config = dict(
    n_layer=9,
    d_shared_expert=256,
    moe_layers=[0, 1, 2, 3, 4, 5, 6, 7, 8],
    balance_loss=0.00204,
    balance_bias=False,
    norm='rmsnorm',
    optimizer='soap_variant',
    beta1=0.95,
)
Below are experts of layer 4 (counted from 0) of a mixture-of-experts language model. Rows are named router (the router's row for the expert), down (a neuron's output weights, with its number) and show model dimensions 320-383. Each number is 500 + 40 x the weight over its row's rms, rounded and kept within 0 to 999. Numbers have three digits each.
After each expert's rows: a language model's description of what the expert responds to. This comes from a sample of Wikipedia text that the model never trained on.

# expert 30
router:527462530441485479506390533468567461522523550482479539521472474471430457451440516556526473489482461499487483406495525477538628486491540506538480474511585444485448564546501457488486506511554515
down0:516463584444451542487479587525479462479449514466525433491512562594561456487479429464443489500600530506497473491584601543414547483506501504507548540432528460532523590504497521481503525583479483
down1:465577520479533516538496443519499537514475563589529500513455502546447504503385442454492612515491481565472473421440477489523520456497460461556380485486524538458415504480517558516500554458471491
down2:425456506533544496456466449523532548464446511428524408532517477419449476468512489557523536546473504518475492557443476526458417397550429412565485497541506474506506489486457529473524462506546496
down3:506529487510488444452536448410503487469501487492561479510569571533550531520431501521576473488492607522518492472500467542432456430603482510550488524423520548491462422514544495578548533488507496
down4:429442467468538470515476449627541511471491557493524529463545546503461490542513528588525555493506528434424495441498484553507548496503549466521515514529479455473501509418529549515445542517502421
down5:505545531555501498477443403512567630557383543510542518524510534504507562447458482448549523543455458527468469543567419539528486498546556481485456541478479495546557520565554487485528587507460516
down6:504458460595504433533462518446557478474461485502536500441455565450512532498527519481508552515485484463496482480545510505548560482449532508501523500459518549546431523545490475505492515520496456
down7:517424458431516523448491522510571464434609459537477553510539452535432531469449437487512516494600529475586423397492432480490511499515519511487630517494494558448513492431458549554471482517460469
What it handles: Final nouns in organization, venue and event names, such as University, School, Academy, Street, League, Cup, Records.

# expert 16
router:537536530442495490531482490491548404546503541608481488551563542503460480454442462487514459405552534509521460478422526507495520523596444529487507473539473506580488543496533551532512484512533527
down0:498486513500456502509438532560484480486493459516539475422526546469491509437458577477509507498427546433487516524438479488470504476460475460494430473512460448552580466483441559481437517461525568
down1:584453485536562532511515474431480494534557502436463551472470496504536448462426479444566499442555415529483464533479557537414513509499524442520486540493518453458492463529477565549465503514500527
down2:542542469494540506550488475492512485419541488458521484526495484514553549445475558457462529519580525429575501466524485467531476538542479531475459527473505484535480520545431501489517443570512513
down3:557565496495512462518488472542509504408455496525586487490485602446503483496417449514448535468450544537500400583441513500540507529489513502451525502417504442467456520484473412504446492401535494
down4:520485530516507489483432488522489407437485444581475490565530533482465500535463523590451515497477483464434432444471527464541487522514469463490520466461534500582512515443444434470477438513478522
down5:559432494571527535559493540448474491538522503404489476477522542513462513519482514529493488523439578542542484508503513579504537532433423520472501473518489536513523551471559470469559561437541551
down6:462519518508483475482490521501445499450499525520534476563514482502455447501464547468554557519489510545435507530512460444553524542499532545513529483512543595478471513469477491492440499446509467
down7:427478495543491486548532510567444509483485537454507497497492516601487521394452533520541520482465522471530482526518515577520474517497493425450470515549499513613484437487469565515490457502532519
What it handles: Prepositions and conjunctions linking noun phrases, overwhelmingly of after nouns like part, area, University, plus and, for, de, von.

# expert 28
router:445470542525439460532501432492515527442601547548522517487529520561435511484524535516517475564589503486446541446528508516536548475541485410503527497448486532449546516551487540476482507504537501
down0:559494424517443444473491418547493466443497482522514571592529536526508495458476532461488479511512460521477477526500496484537483507505533489535502488523491409482479528570539496509533535512458579
down1:528471523535522585478530529572502471504502478431462437482483457512446451483568501484550497506547513444561521558525502454509563561491554537486468495522460460526512501486460500459458543474555509
down2:538450443495482457493492444471506449475490532561507474522500476368468508542479463562452573523514543494447574540462535462536533519531536508477449544521443511442454481468563456514486458466481524
down3:522489455552537486460473499483516485488485513507435501516563526524487461553575501544445501468478483529539513454525512476483522497481483535412482418480532588569480516486511457550457521478497529
down4:567533523469556497438561514533473473411525570517498483508529472526492594481466499441521540539508530487579445474539523436480481437469527475536532558544478558507533545485533518495418432430503510
down5:533558494481446481484503519553576464509483480534471415533519429505512497517570417501527566509468432479483434502486457445484468573464511449498457495560491485515389517506547496521496454491461561
down6:483480514510459508520482495568548492509463478514496475494572500545527577486466508544441559505515585457496525501468504430478471490496550472476616424478457604580500475507529498470534488482508492
down7:477496440454544482498556493540426537421481472473507533476459508469484506495470503497520509487469474564514484494486479568541510477564536500485552504444554498528457438472491447487476511480495538
What it handles: Short consonant-initial fragments inside rare or foreign names and words, as in Pap-ag-oy, K-abb-alistic, Kram-sach.

# expert 26
router:508447521523500478481461490545540518512525563501472497520445522516492501522503529444503465468526463517490530416506536514554513488428543454466514478520509508550416538547573553450472436509563512
down0:524445430449495488551579527442551454508524491467514526534486566507492535601544508506423545524484463547561547507503507518472485485539561493506416539494414536502538509572487619501433427415465544
down1:525588632458490515409497420473460493482488466518518522480519502515521536467526503515482499486460594471471514559470503452493470549499458547492497576445458512515483444441478514510475474498526468
down2:502530495526497456543507555450440451510514461470492532490505507519502466482513485502417475542564350461543569474490456451473427552520514465478492466477550506521495470525519537487528503497529536
down3:496484439477444548427509494527498524484486633457561506442489539472541496524459507499476471508498479492480503514500448511588476550503515511478543528457526426495524502568493487443460552475461443
down4:506506566507486543423449477508491493507449488422505506521462498496544520521508505428503457513477482520483516551531509443483512477509496544500533552533527488538585537460528517466476532486439507
down5:434498540457469532463510537413536497524511566443522551449518519522473458521493543496534504496456418518439502501507533512534461495502505459481521527497481551455514520527506473500543507444566532
down6:442504539482433561494545416529519488519437510454556465518470511445559452518520454465482547534580554591548526450478507477463531460508438520464505487518485449587558578450500481479479569435551542
down7:537545546527569486402464532529492568411531503463476463476414486558524520516505447513511521485516473511502526616448497512459532578550472491444524476456518422485560494509505482514506501566453464
What it handles: First word or opening piece of place, team and title names, mainly directional and Romance words: New York, North, West, San, El, O.

# expert 18
router:462535517513463459474503515565559494498580475467535421487494522483461508439518520509549449550508522510583491422413459598468541529507478496470491440445515527484546439508498398510509459530525476
down0:478525557435448441561468484477488471481483480444570539488517513510469447526528449526562500494449471452420487482537549492513460484545441563460496483511537494520489484497521443524496471476433496
down1:517540453549482506468517494430460480521501566500456480553520480464488477446477509467532483448471459536492485482554475438483498495461561452512503476614386440562464490497454488524495561546496513
down2:439516486476498571531527434486501487538539492444566388449511554506480510423546484549507428485435514604479517423568543551504493540521533506474456548414484492533475508508500460485481489501463518
down3:475379508550510564484491540456482469472473474451475513567500546447521537539510518536539492570525478546489463579493503523433467446453493475471513583430482536455421540448514537486475535525456491
down4:540468510460515496491478577450489530475529511536536504473555477499536459538482454624501471523515481471477429432479552488567570531473434508494456477508518496446568554424532581509515478483495441
down5:542507504490527474530463496485562547547445512432511494482504436511505505508485466532492425495488507478498482501514490581471508534465518489557487490472555523493445529544548480529435563521486544
down6:498439506467506475355474494497503494485568459458483468479511518525509507415470449519509531453522472594459502506481439455565552507436521439510577571436480472472450481486524461482533481514525514
down7:532447504468495470560490526492547443509546554504536508488470472459509511562397467537476390504568429503422475538572567529489513540565400497514559518467426459542517575513522518520579574541512574
What it handles: Adverbs and verb auxiliaries before a participle or adjective, such as been, be, not, also, later, and -ly adverbs like newly, quickly.

# expert 35
router:478535570582500522430500446450496472473451512477542483430552483469473492455479455454490454446504512459463438532562511497518522483547512462458495500454482436487532467475614482468502508504517538
down0:526496455486435486539490518535528500448533476524472492565506517512464551486487463425490526478470551502530505589480468571480413474463516467385467505478481501522483463458502534555473466493505472
down1:508504470563466500508513504539451501543386523456499442481510455495545436454584491471492491489500497497473530492526470595497466539443480551444419484580531500486468413529505490520463487506576502
down2:532456422522458481507410530500478475525556501508474447519467532467493463514586488515513521511493542517504479513506520525460521518500557428493438480509537498531458540496511545512479536477532606
down3:489450518506521500534520477516523457529515516471452522573533466437426457481546437479467474454539482555512523540546480522542564545561555517486472480467554487504501543477562494531475532456472455
down4:528615571546525497469501453525569509423476525508494505440513557463575528458454568490543585431544488499498529494519463483493493531481547510471519522512539567518567494522434516590465487596496509
down5:502536520492483514547544412447504564544530524449542498490547463441490558502519497555490534516496506404531530574464440558491490528488509523493514528502474483507440527581490512545529501523526549
down6:500512517556491503500477506544549513427508513483503457460553467458571593581442499533474462474543518524472420512478476554500472486518427426464471589544565498524435532569623510522476555499485492
down7:557503425467487445439493521438472475500491540473486480547498508485502545490487532368478514508488535586565557536546522440571489496479495533539540521520500483468514453546489385551564419409499493
What it handles: Determiners and quantifiers opening a noun phrase, such as the, some, all, two, most, several, often after a comma or period.

# expert 36
router:493569498508530444525512513526601536473520556460516483473486532442492477397531566508539385489509430526438494456519456519519487467561484489465520545522525447546438501528484479418499541468541530
down0:457501533522540496487520455507499440452516486468478556519523482466464570412461501485516486472480485503503472545505513502495470517553585500534548519464442495579495507451486450498438497434536597
down1:543467543491575505497478492494469468520500504541474515579491534514521545493510483510480488544485506541538485457516504501526474481439538512479475427464494583503478578486425486458439575472529533
down2:524516469550557480451516471540516470491415462545513505592571501496496520515544503582494448476492471492516548511457413520519457521442469439521501481508564525493599468421464495471458471396489568
down3:530616526414501443465567481435599445473507516505498544483515460484497552506513502544459504527455442577464497553514498484560474474399474516446507558481520443532538449489483455495515493485535598
down4:494501510540459481508523466478480551494501423452566489445497534449583557491593488541477441466467464555491574516530571506472533450482464527486549502483562525418505518514433517452462504511442556
down5:552501501474502518544450536566480495518510508511582509461459532431556503385585504509479488468467415480485492520508548520494530504506470552424510532517625502442456549522480524451528571547508494
down6:440492475557476477490483507500561514510486503476534499432453481434561512498530503466533412534466512504511467526535518432447467561479504477580465468541448509617483502502476413507550480447494473
down7:487499497428513507496542550464494555560521489463515516465425481506482477500428475497462366460522502547548433574470550485460509513597438513526519501517516520474527535547516498484513598491531470
What it handles: Place and proper-name words or their final pieces, such as York, States, County, London, Texas, and endings like -ville, -ovac.

# expert 8
router:540439530508505470499424496485538518508487536532580473530479518458490498446503520493490480482485513462511446473491523517513541547472468477518537547410511479501494538505490488497492468561552526
down0:450463431468552508493408488499522463487442492527500506489573557518437544491484525496571558489428547471519493554448504495473560509463461529476468565505599492551546465513472482503518453510519463
down1:522470528452462485536525436527506479584436458527525510517573450505538551490528550483473459528441512466522463456451499494575446451522496453516481531481416506551483468523521462417554545488500494
down2:527485518450492487505424506465469485540523527529515414509536502503521454471518434499502518505513508580477542483508540542452442473536506497582547509447490463483500559523490533472517420515477492
down3:518420506538532511475558489472501524457535485452525513529424450450514514472542481457516545481567455521461475520554491462539543495524495525484538450494440544488493526538515538559484528536506487
down4:526533514531522504503405564499469538473549496447446499522459484537458558553503538520534530462535456466487472459461477497510561482519450478539520500470515497481536541557525536452457485567533491
down5:514482472475512491541493446496486510534521492495514533502507473455440503543512478470490476491510526485451502493483416549512534547547503572587522477445542513447462536568561474452474518489528471
down6:470528518461496496517451416495510381463537424514483466463508504519609536513476549520490478479484521503498529531435377480485410461434479514478537503509395554457440443557425523558530509499526531
down7:459535494513534468423469542528466462510478417414526528533511470447476457572500413505529506478499457564561484528467523512511484500450473530515479471517526547487525566407550563509469404526497555
What it handles: Sentence-final periods followed by paragraph breaks, blank lines, and wiki heading markers like == and ===, plus list-item dashes.

# expert 17
router:430515465510500550456518460536521484451518489527507501547504560522492515513491428481510543473536579502520516492371520529520500462532530464428509445506496462485497556527544436509470505536557474
down0:513553500476597513516477411528527583482488442543499516547510467462464503504527592533454632547444521547483454509505532588500449495494531500487501507455484518479529441557452449487495528506479510
down1:536494551477476523437480500555513520410468484556481489508496468482499496561487526565530475469550482461465562481492473551495450494545465466463499500539482482526474480463444509450467572514511528
down2:411469481429504504552536557505610507550494489531575446491515540497537514504496534525485478466520472583507399536523504540501407499540470490488538512421460548505520521432443529562484489514431524
down3:529567510477497502519481585514487489405491471462502474511461504478472441541511430456460554466478550530487519464484435450508508443483451500520511433481535549475533587464465501489484513492490534
down4:453452487492608469526518467518477520464475507478433526464457478558520408511438543528545520493475512525506425491525547519522554532492448498517473485399509470522473435478526501501487457503480566
down5:505512508507478457460498569456458549507455506567490518538521527527432416535533455514473615442521482546543574462473428546423494504503517549597399533455519510531469523509489495530501558555514512
down6:535464528509479480507538522464421538479486470504519507522558487541533511444471497493542518504515512578562424528499512511557487546551550392525536466508581500588543526416408512456568516493544442
down7:499499505527456522493535513462591404573477495497470548541449537436470495508529447397485492481500477549470474495515438490466435557472454516526517557556469489537532500456484519477493498518485478
What it handles: Opening parentheses before born or age, and single capital letters starting names or table codes, such as H, L, D.

# expert 10
router:439505488568440501522519487544560517502528494578510400487481462495415470437474530534518495550542492516515451516502465513497553548470547513461534544494533500503478553480549455429546535534563488
down0:498515586524505487497510534574484544414561473597509503510548520432470572484432540541449515487503448583464541492484475511547548528401548480552472520496503553543501485564495544518487491442462536
down1:510571476524488513538459508454457544593454542492435540575524428556488570513484410471489487525486478447525459552451507543527500487492446425592503486509480486420497529524516522526457501574529514
down2:504498603518549536512477540519510539491513546498457513473534515518517414520485489473476417418507445488496486441481558527549507485525481428449588420520460475516507476569504562503547437536494513
down3:357491538479432405467520460445596513452542518477519465531500498432554503460508571494454545537522442564517569513510474521515521507474487559542479478496472497464490485418506538505494522542480454
down4:510459456439524502524403492495544527495518536557453496503612484521471466498406534470506631473479502467449538515581577552533580561505491495522485530515522465505481503485475494466530532546560485
down5:511501368528506516509568478469470469509464494485440506457510473558477482464497532459489425501432446524547583472487621473488495490412463532542516481521543474508575533523540505506435486555525450
down6:578488472556505562488449482508462499502499505504542508385473538545525514498446528515492527527507530495530506511441571432479484462566457585516516488477475512520505499476488503454547480440533485
down7:491538574486480448437501487548457499489513524578530496544534508581485462574488489506503520439561510463494544394464553512540451545450498503504521553538493522442531550487438497480476420536466459
What it handles: En dashes, hyphens, slashes and plus signs between numbers in date ranges, scores and seasons, such as 12–16, 2012–13, 51–14.

# expert 25
router:456505588560501458482520453546526520506534559531526475511447506518508397476517472439511477498613494449542511474491450532504508485519509460496473490481552471587500525558528457418440511592445524
down0:565505477469481492484583500525528485530488487524539439528511525586458469429505512479459523482542518493426470561576564525509486510511458543496490465539516485495489511459470388444483514508522498
down1:428461454468413509455506546512499506432571571498531448483487455508549556462459538560497476511473478483429586545514594508485495509528560586483520561541454340369462545500456562498562503470530497
down2:477515490450424435540454494424543515533483463485590480529535491471507503424464510546549516521566475448519547536499514462501530488562551552438566528537520447427540488485445464401429486562520526
down3:431546524455456516509495474561469534561507504458540477465505432483461474481503481437487544529487493561476452548540488520490440484569504489513477468512507552533499551599454407463513569517463485
down4:452527530487537496533466521517446483506539591445509461565485549512478501484473500452461515425529532526423497562550415494482510467518607483532426457468515504471495458554545505509528450449463480
down5:473583497496467531500491508520486501623481492456518475507479421546548492548478604433517488515544451513444506513556522582441469467427519481504525533539501521456621496547485495456447493562453471
down6:427515458502408484510583534469503542440513530544585512513495510542455511550521468570571530542525465595451521500529482488468499460529522430439466441494518456503506496459436442521578466465421557
down7:479511431499575475545465532461575502502520440485503464535510509484515486471628509489508474477486503491497502475504543444526500437512513498494486514515408398539482503617464452480447528509435567
What it handles: The article the, and sometimes a, this or its, right after prepositions like of, in, to, for.

# expert 39
router:492485492478503521484461514514556468528550544476563502434494527522469433496517496458467442460525528557477444500500485511557546494534591505514519476482517465467478577464550495417536467423503508
down0:474497486497495530571422450474484498457536487411451493478511511509541532420458478462452484479508374482520463532469573465495507468436461471471582507492432548545544563543502488556483481543421520
down1:592496503499527545461445518442505468447505409582518563515540479507519466488455430506503539495473540523431506458478496488470486508511561475501514530559582469513571571450537575528495509469457523
down2:457415451518501554509492461441584502490553439461460492493439497482416517577440517536517475581475523501424446542545522487536551497534515506521500445478525417486531433452496568443515463542414587
down3:524495468559540451534544500494519526501468611479483496535481525550512495477519505490500520505547517500503578482453468533523506455547511542497439543532520498500555494487511470462468524483493532
down4:503552531516497498487518552512586483459541571470498466562526474517525553429539496535602559536501484498523504508567525600510519581516554513485531474532462467477496432517493547506495474527491572
down5:489505452584468507499495471499480547572519494547559503490452496506472550482476492448538457597409483536533458526427452561441466486533445507475502415484499505435510471470435474556518478500560484
down6:476502551457547498501459548471526495506519586488514502562489591503435477484555466494497575483503603469534413526545450523504524488538503579428449520555495530502531432457549492525541465476444490
down7:483498541520487495460534487512520487505516547458409538497528506471527465478555491506532465495597488585493547400537500456486465462519499500463497509542487520559502488512612514530488522439394481
What it handles: Full stops ending sentences, plus colons, semicolons and dashes separating list items or entries, as in 1998: Name – Title.

# expert 20
router:534512470542396464490547492503486525525591559501458571530461421520505476511514522427491465468565455522470401493473459519578516437541499512454453523447565462467535541525471455501437469488488486
down0:533497473477540450546433482486591462435485463454435452527481422494437475448500499447472498420491467527499489474514498472437484574413554457547525437531477472466518449458573562495551463511507564
down1:476466556414542463493444510479588455471480568493524444547539499496478510506476520516445505487540566512559507525439470482493462480425502544485528482534487506567550569504493544520539453535478546
down2:470527582486454487508464447503615484495472465490531475439531481487432503443505438569466537437500510551494515469462471513443528477472495464521526535469504486535508548529518485440507570575522491
down3:446480483510447455455526516545501571520619555459514491452507491511460512432507550473493540431553532437463511552583511508520573490532515492517494483475445438538520539540505527503456540482496555
down4:452372475523487552525553522470521521504512455541440477507529472518512501481516488505486524510419487499478457452468463500492511462469550478492532433478551513530453540549410499453506506485416511
down5:480535525515595532462528509520482563509565516505488508508484563507568491531499446520500442468506511520504524507577457528534490508529505601495435466501446484471403483576459480499434490488505515
down6:502521488494491564504479508537442569473514496431569526461487538422524524471415468437504519449490499529477488533483471489559535501518497470501499492498495503450542477476450485538454516492562523
down7:493524497506470430464514494510544437495419483483513478506467555475513503478481570574498455486423505538515460498444550518500539435510452453415591460542491500549528482490479502518507518531518523
What it handles: Pipe separators between table cells, especially after numbers, money or percentages, plus semicolons and colons in numeric lists.

# expert 38
router:487503458511474435432511470571534512465443590472507483510524546507497432508434532489456473514609488465532465491554466498518567471504536518487492508496439472548473582437524512464538513583516531
down0:499508534490508428484529474525458448412483400491521477475476521464509523497522547476476400462475445484491493530473530449479444479520498502529490476488494602507539496397487501510437469495458426
down1:509530481541510488413510499560558446503490451547501442513560518514511511453442461501553475497505500515489458492534519470552504534424483490550546471563490517473488496550485546521476453433536478
down2:479508494490490547421406441442574491513580518489508465539507468494473494537462494562523451506498536514418513557545444540534523442455487456508453480530500479618469545496503518545508487426471523
down3:464504518532489480511488507458434435469565527458474553471504497502477545560495518546546455532436500523513570548521459513475497511523498576522506481520436534507467488505456474512482495564560526
down4:560485530537552503349531492442485478511501515514501523466462478501511580488400502491511534491561488481525514502541499445433498575451462509532498527478497504562472414501536481496417527500522550
down5:503530499524542505465485467485555505494467578487502484542489450454518525453504426424479481494515547568437407425516503503485526432457548491512531532444474453576491490485521498557479456487535520
down6:538558568520518494536466453456504510486545523531437587538576491472478536549487479559475479417526551541505438525449505490478501540429490511495539405504530468547486462398447452473492561495456548
down7:529425433467529526544512450494508613563536474508517470456604473472540513469508509498499475497519533534477508540437498475445556516457447468530428510420493455441492563493563461581440493446491493
What it handles: Suffix fragments ending in s (s, us, es, os) completing names and plurals, plus month names after "on" or "In".

# expert 0
router:554501533416424507476550543444583460610545554517504425511503528583472548475479504468553576486549451493483430501498515474517522467535531441524470537437481462465511464446547463488505528490504473
down0:567495509492526524538501546514487485503507432521537521521555505525470471545481504485556494472451550509500565492549457455487486485495538480485434518505432553550485534550560425519506478433552530
down1:511527450494483533488467444566435538492449558545484508513514510510535537486521533511583500451515575564434583545517478503441551459503459458505527507473481491499526503509460452470472420451494469
down2:549521550528564588506486493484520479482540479481411504517503492464391512568502487468508487551521545457569550512484454513499510480490482430534496481452502497577540456497483503485518399545439494
down3:521474464487551509574538558559506494506573500482569456463525539508478424473475492535532474507489486495507501500479508456454523495513520509508591538505506544502510433468405504467516460506520532
down4:420514462525486493570397423515472462577512475458512510552483465464521516545459494501488600609529571528463480449518475490490543541521520523484504539474528489511480533538465489519468589436452494
down5:463474529547506475526531453520495548483525500499490526476402462454506520538451469549457501481477475522506474525457481537500507460500495495523535517528486519479521592524524482488530492507565430
down6:518439474507415590522521503421461470527518466500466530471461542491539513492417522577557509501474558503521494454458513506535546448463521532573487558533496496517497556509523466502541452434525519
down7:532531466506538467507510406471474535534465515419505563486497445507544508559543485444606494461541479421525494525547473573557515561527459554495459523497529419541485546520439453526528463447543546
What it handles: Forms of be and have after a subject, such as was, is, were, been, plus infobox field labels like Location, Date, Total.

# expert 1
router:520491462495521534516504565517535480514579492559467459507581479457427472441525476477513458521542496510496465451430462486470568496485517485467537456406483468537525479472525430489522519546518467
down0:488507512562518541461495426474494503506536480498458482517492450439508540576497466502552434494526600466465549507509512523572491521493528505479486581565468507484522405492551573527457590458467491
down1:559470563560461444532482514434540553441453479557417500524528558485487504434503558482475493509489527514494512495515482414495531544442547578502577540464553498414565494492479488533484518492590511
down2:531468441488422471522487498471489482496603473485513494549506491511474491527467519494559476580491534436556467563528469518457473506514473483561397497535518501610564472547479557537489516454461495
down3:487422492518462542485524492531413497603556559504583548565435510481495507546517496499454528526524555459517536522507389511504438547468507458498479505578505492497496484517552411467501518493468445
down4:565499572481499515478436496444505501440515551545477466467546432478510553448493473409496441467484503466467477497510508458462474547523570493509526445464449515480460478504526489506468488514409457
down5:544477507532494535471468395542532507474524499530493549423579570547541510538494458547532522528532551435465532467466542493602531505451523425435487511483467567509508545513550482470503502538527447
down6:417473459456492515529491551517516454522450511486499528480416494460505513484538568467495521535499478444502508477499504513480468481451508476512530546511543501524509416466491489459496574485527424
down7:521529435499533592539554468484450487540509453482515492456543421521538485510469520437526509498531408512511546446455543444547574535502533536519512524540513447453495477462565499558505499546524543
What it handles: Common nouns, often plural, closing a noun phrase before of, commas or and, such as years, people, history, cultures.

# expert 21
router:462492509512442475460499466552492493567589567500431484496490504547517459485474571494468480480495493562522448427502496587500596491517482513450495456411495408506485438500533508514456545574470492
down0:491511542442516472521503524552464499523464540556517524495525561540463565493494510557465563495548480460566536415495471457424449534427483523511554492578528527549482570550553532467488445455474417
down1:499521459477526477453473453476485504465543536464528486512518497520431455493479406492479474494571492433528502501489488430589584520455496522483531475558454464472451459505451519490506491453559562
down2:473418505430499542457485502453480477486492589483524522518488534478532482534453484508508532513417552512524525582488517457458498503547548586558444444460561524413509455497458438437556518492520396
down3:497555558508515462533486507509476567467471488501506523474533555524462474535543519489546527543510507483493538523473441523477469446500477484470511499495442560436547545481527499545488539498432515
down4:577463470442514435445498543550500450512464571494508475506505528506513484442419441496449433499456513407496562479516517460472567548533470495562514562421544452503496521469569526509498489496538508
down5:535490512387536441479560454480497444467426504498490470529455463541496492475503434521498579451427601441539462502477501547550494452514550440492486463512527522437554454474528468529476518465495447
down6:503526497475558492498532454430515559445460502534515551487434572533449553510531494552453546473512498524592450549483518488530481466438491409436525534499548463478567529453463499556479477527478443
down7:430595492569563521444525512587472521524498502430478527467539461506504548522522478523513459553520474460509515525504510529503461530547540513469454532430509556461453524483526549528510429566389491
What it handles: Word-final pieces forming adjectives, such as -ent, -ular, -ative, -ical, plus mid-date digits like 20'12' and adjectives like internal, central.

# expert 22
router:453576546521554453501531491445514472404522475461492461511489526449467513464541447452517470422566410469437488485522453520544505532539513473544559517478525502577502589505495581502453457498425486
down0:547603470535471448556511506431553518534488565481525477508486477443486549547447438479460556475537460459536498468531497513444476459483536474492482529442486442560497498459524472526468488497481494
down1:463508472484519508557498493572491522548520432512490549512528570529539534486497489521525455528469472479512528565449463509519472473464460513485481579511491502424460515520492516428468509567456553
down2:526517515446525475461446515515478492517486509509477456464515523508487457510492427425488485558398572508493499438551476499524486466451531541497597494476549409501403584602468476521524460484620413
down3:529477463543467548440517438534448521496574524503506503501472554505519440512470407506525544498420497509479472479473506505554585493417499487541533484450519559506566544545496469532504483504537533
down4:493488507514469487491489517481443534457548508531528549568450531578553537507467468563526423518522519444506578534488490527531548510516529465473545438504520559489502463410491480512532515449421540
down5:522416433490453503512495475518483465543431459412476494528488464491481514489552540483417473521430528499522467544480495488515531503418502502507531559503500454447459515487540503514528512502561498
down6:444467469431559478510441548469444460481554457563549467478485437500496479530437446498524511468541450492501471489496553482512483465505519572486507496537574524553598519500466535541487548509456520
down7:440560519555448446464497556488455502489514418497542516474487545522450445478563482497515460493520415512424560568600459495468509482491490457521560442491527457430510565561503463456498457461516491
What it handles: Given names and he/she starting a sentence or clause, especially as subjects, such as John, Michael, She, He.

# expert 5
router:509461516476496478474520482514544453530538510558506485475521531454459542453480443442491472498533488568465541496416470561516533463512458501526545534458498508506474532477572487540447536525502468
down0:481514457495619480548445506557506424461527551483471512564464514525525534471497540497508425501521410507522513511463524458536486545380487560504509521505478469548571491519502446580482515521405487
down1:430517547571501486532479460511553530526523463472529517430510468589494479493453532591491471579556478546479437470518523520447493555487497501562527493535428498533456451525466486526449465464531511
down2:528473518579496491491408467447530534504504484492523575483508473550489500543399468455410518447595551496515524493475527471489451492543485552480541542469584458531524516460503498501501548481555532
down3:498457493454589472502633481562507526448441462579488517503508439510466509487431542481508510508489506539455540536494561525512450545559504487464513530468532439502496433500526524540476542488562511
down4:489477466397551475546457543501543471475495515542495532512425504417560587540461465520527569458529586525501464580504473486515486503433483535532523476544455562551573451502450549558473523542483455
down5:578473495464446528485477541557438568494537537528488502540482499479501477473453472524438489506517513474520498402448444479509556570547525494509528512463551515542524513510494498524502544515468502
down6:491423590447472504479463536528565509552464457451507438485484500490547465495549498509490507447480546497472567490525468493469497464503552486458486456493485508461565462537502560511556549526474526
down7:538508535549510535499500503437478444505442497464522439556476455537517464495493515603532458506517411477477562480566481483465466503540474499542499552482479522488514490525594450467471464547465504
What it handles: Auxiliary and modal verbs right after a subject pronoun or which, such as had, can, would, have; also www after Website.

# expert 14
router:503443567523512494498492523542580506494519497449568476492421503475510458507469500514456458474497477504482434474492535518612497455527461503485596471514488449477497511474508500417537403505507429
down0:496494518527434516501501492514454499549484484461451432501559483494564478467437473571468453551500464515526580457556528484482523526472475492568500404542520439462474511561544515504557531514486522
down1:472452418493453533507499449481542578460547461488539530543502470554575548501507516540456416523471509510453450475630547448493507506498482532525553479487535569481535550496460427534446485477490503
down2:500509498510484413491567429460514556433482417507451518581471511522406510438496483435452490513545509563503536536523479521574517450564534513454466531466507490496463505533481526451551515548481463
down3:480548480497557467422494495480480545521501500468493552402416511496489401489496507500553533506548537467517485417530447503563529409443456463584501567495509558489477531459488520449521487497506584
down4:537517537495539461411485430413504492454472441417494486502527486514537473488474476472531484540438542486507467480434524503518511419530394556457467504418500470516580478598447485488534432550449485
down5:491489616456497500431443529531485492510526439467534445522468476524495574536462488488510494445571540415518492494563478503579477534482536542553467447455559535483429526525523563497512490476544458
down6:481473502491522459485466499482543446481486499491552513421477532489602489404495506489484442559498436538499478469508509541404504504455470527528491507480476470509508447519517505490512577486475571
down7:517513461502436571416530463491448576485444540553465529537548476549500478543467529526516607404494446541448521511495465497501516480481534452451546488454511500580437498421509444560513523416533531
What it handles: Short vowel-heavy fragments inside foreign or rare words and names, like é in sléndro, ee in marquee, ga in Maïga.

# expert 12
router:506462435535449463465494533478490432538504514515506439482450503535480469533494493451489452480543488521456488491571480504501495462498486509542541508495463499465442495478499442518479514445523469
down0:491475463572481471508556543480535502439506468439453503503520528470485545438527460512490535511518513445475562520436480477524539500548530442422492463525484396491504441543486490503487496527463529
down1:548417541562497519510541443533484458482445503479415524463501507585505496514523512530408482500430471501502536513514454456472490504487502525448435576532509536507482542508506540501529510507470420
down2:419495480480467516435528467535516450479413454488526521554499461521540485452493534526406528485557418448500510557504429534452597514530499574490486582416495561493526514520476493510426533526529468
down3:556506571508467481449560512566476446487541496481521503535543542508445488483469501500601496528513473507530478493488474493459502527503504536452514430495498521492440481494612458457516580550549566
down4:548512478513437546470459430606557506441500477506518481548467537427444492455501490502496520467480458472476607448583463504490528545445494438499495458480451504477614531469495499520497476486502433
down5:435443429552457537528515511497508490481526497547514459516538486468460500448503532556426523528509574577505536528456471521520489554515584474481487450517581485492536457376564510483491494530489547
down6:461529575544525502489453498543508494434521518438535563484512520549476444570458603483535436519450453482512486571480563468476432493541498532437515543469514512461498445562477487475479434501541476
down7:396473541422462570557542524459486563490478518452534492461563469468547406507524437556482520466456509504486470502499453529526485489503446528465483482460467461527501489483507561479537491459547499
What it handles: Possessive 's after proper names and possessive or object pronouns like his, its, their, him, mostly in biographies.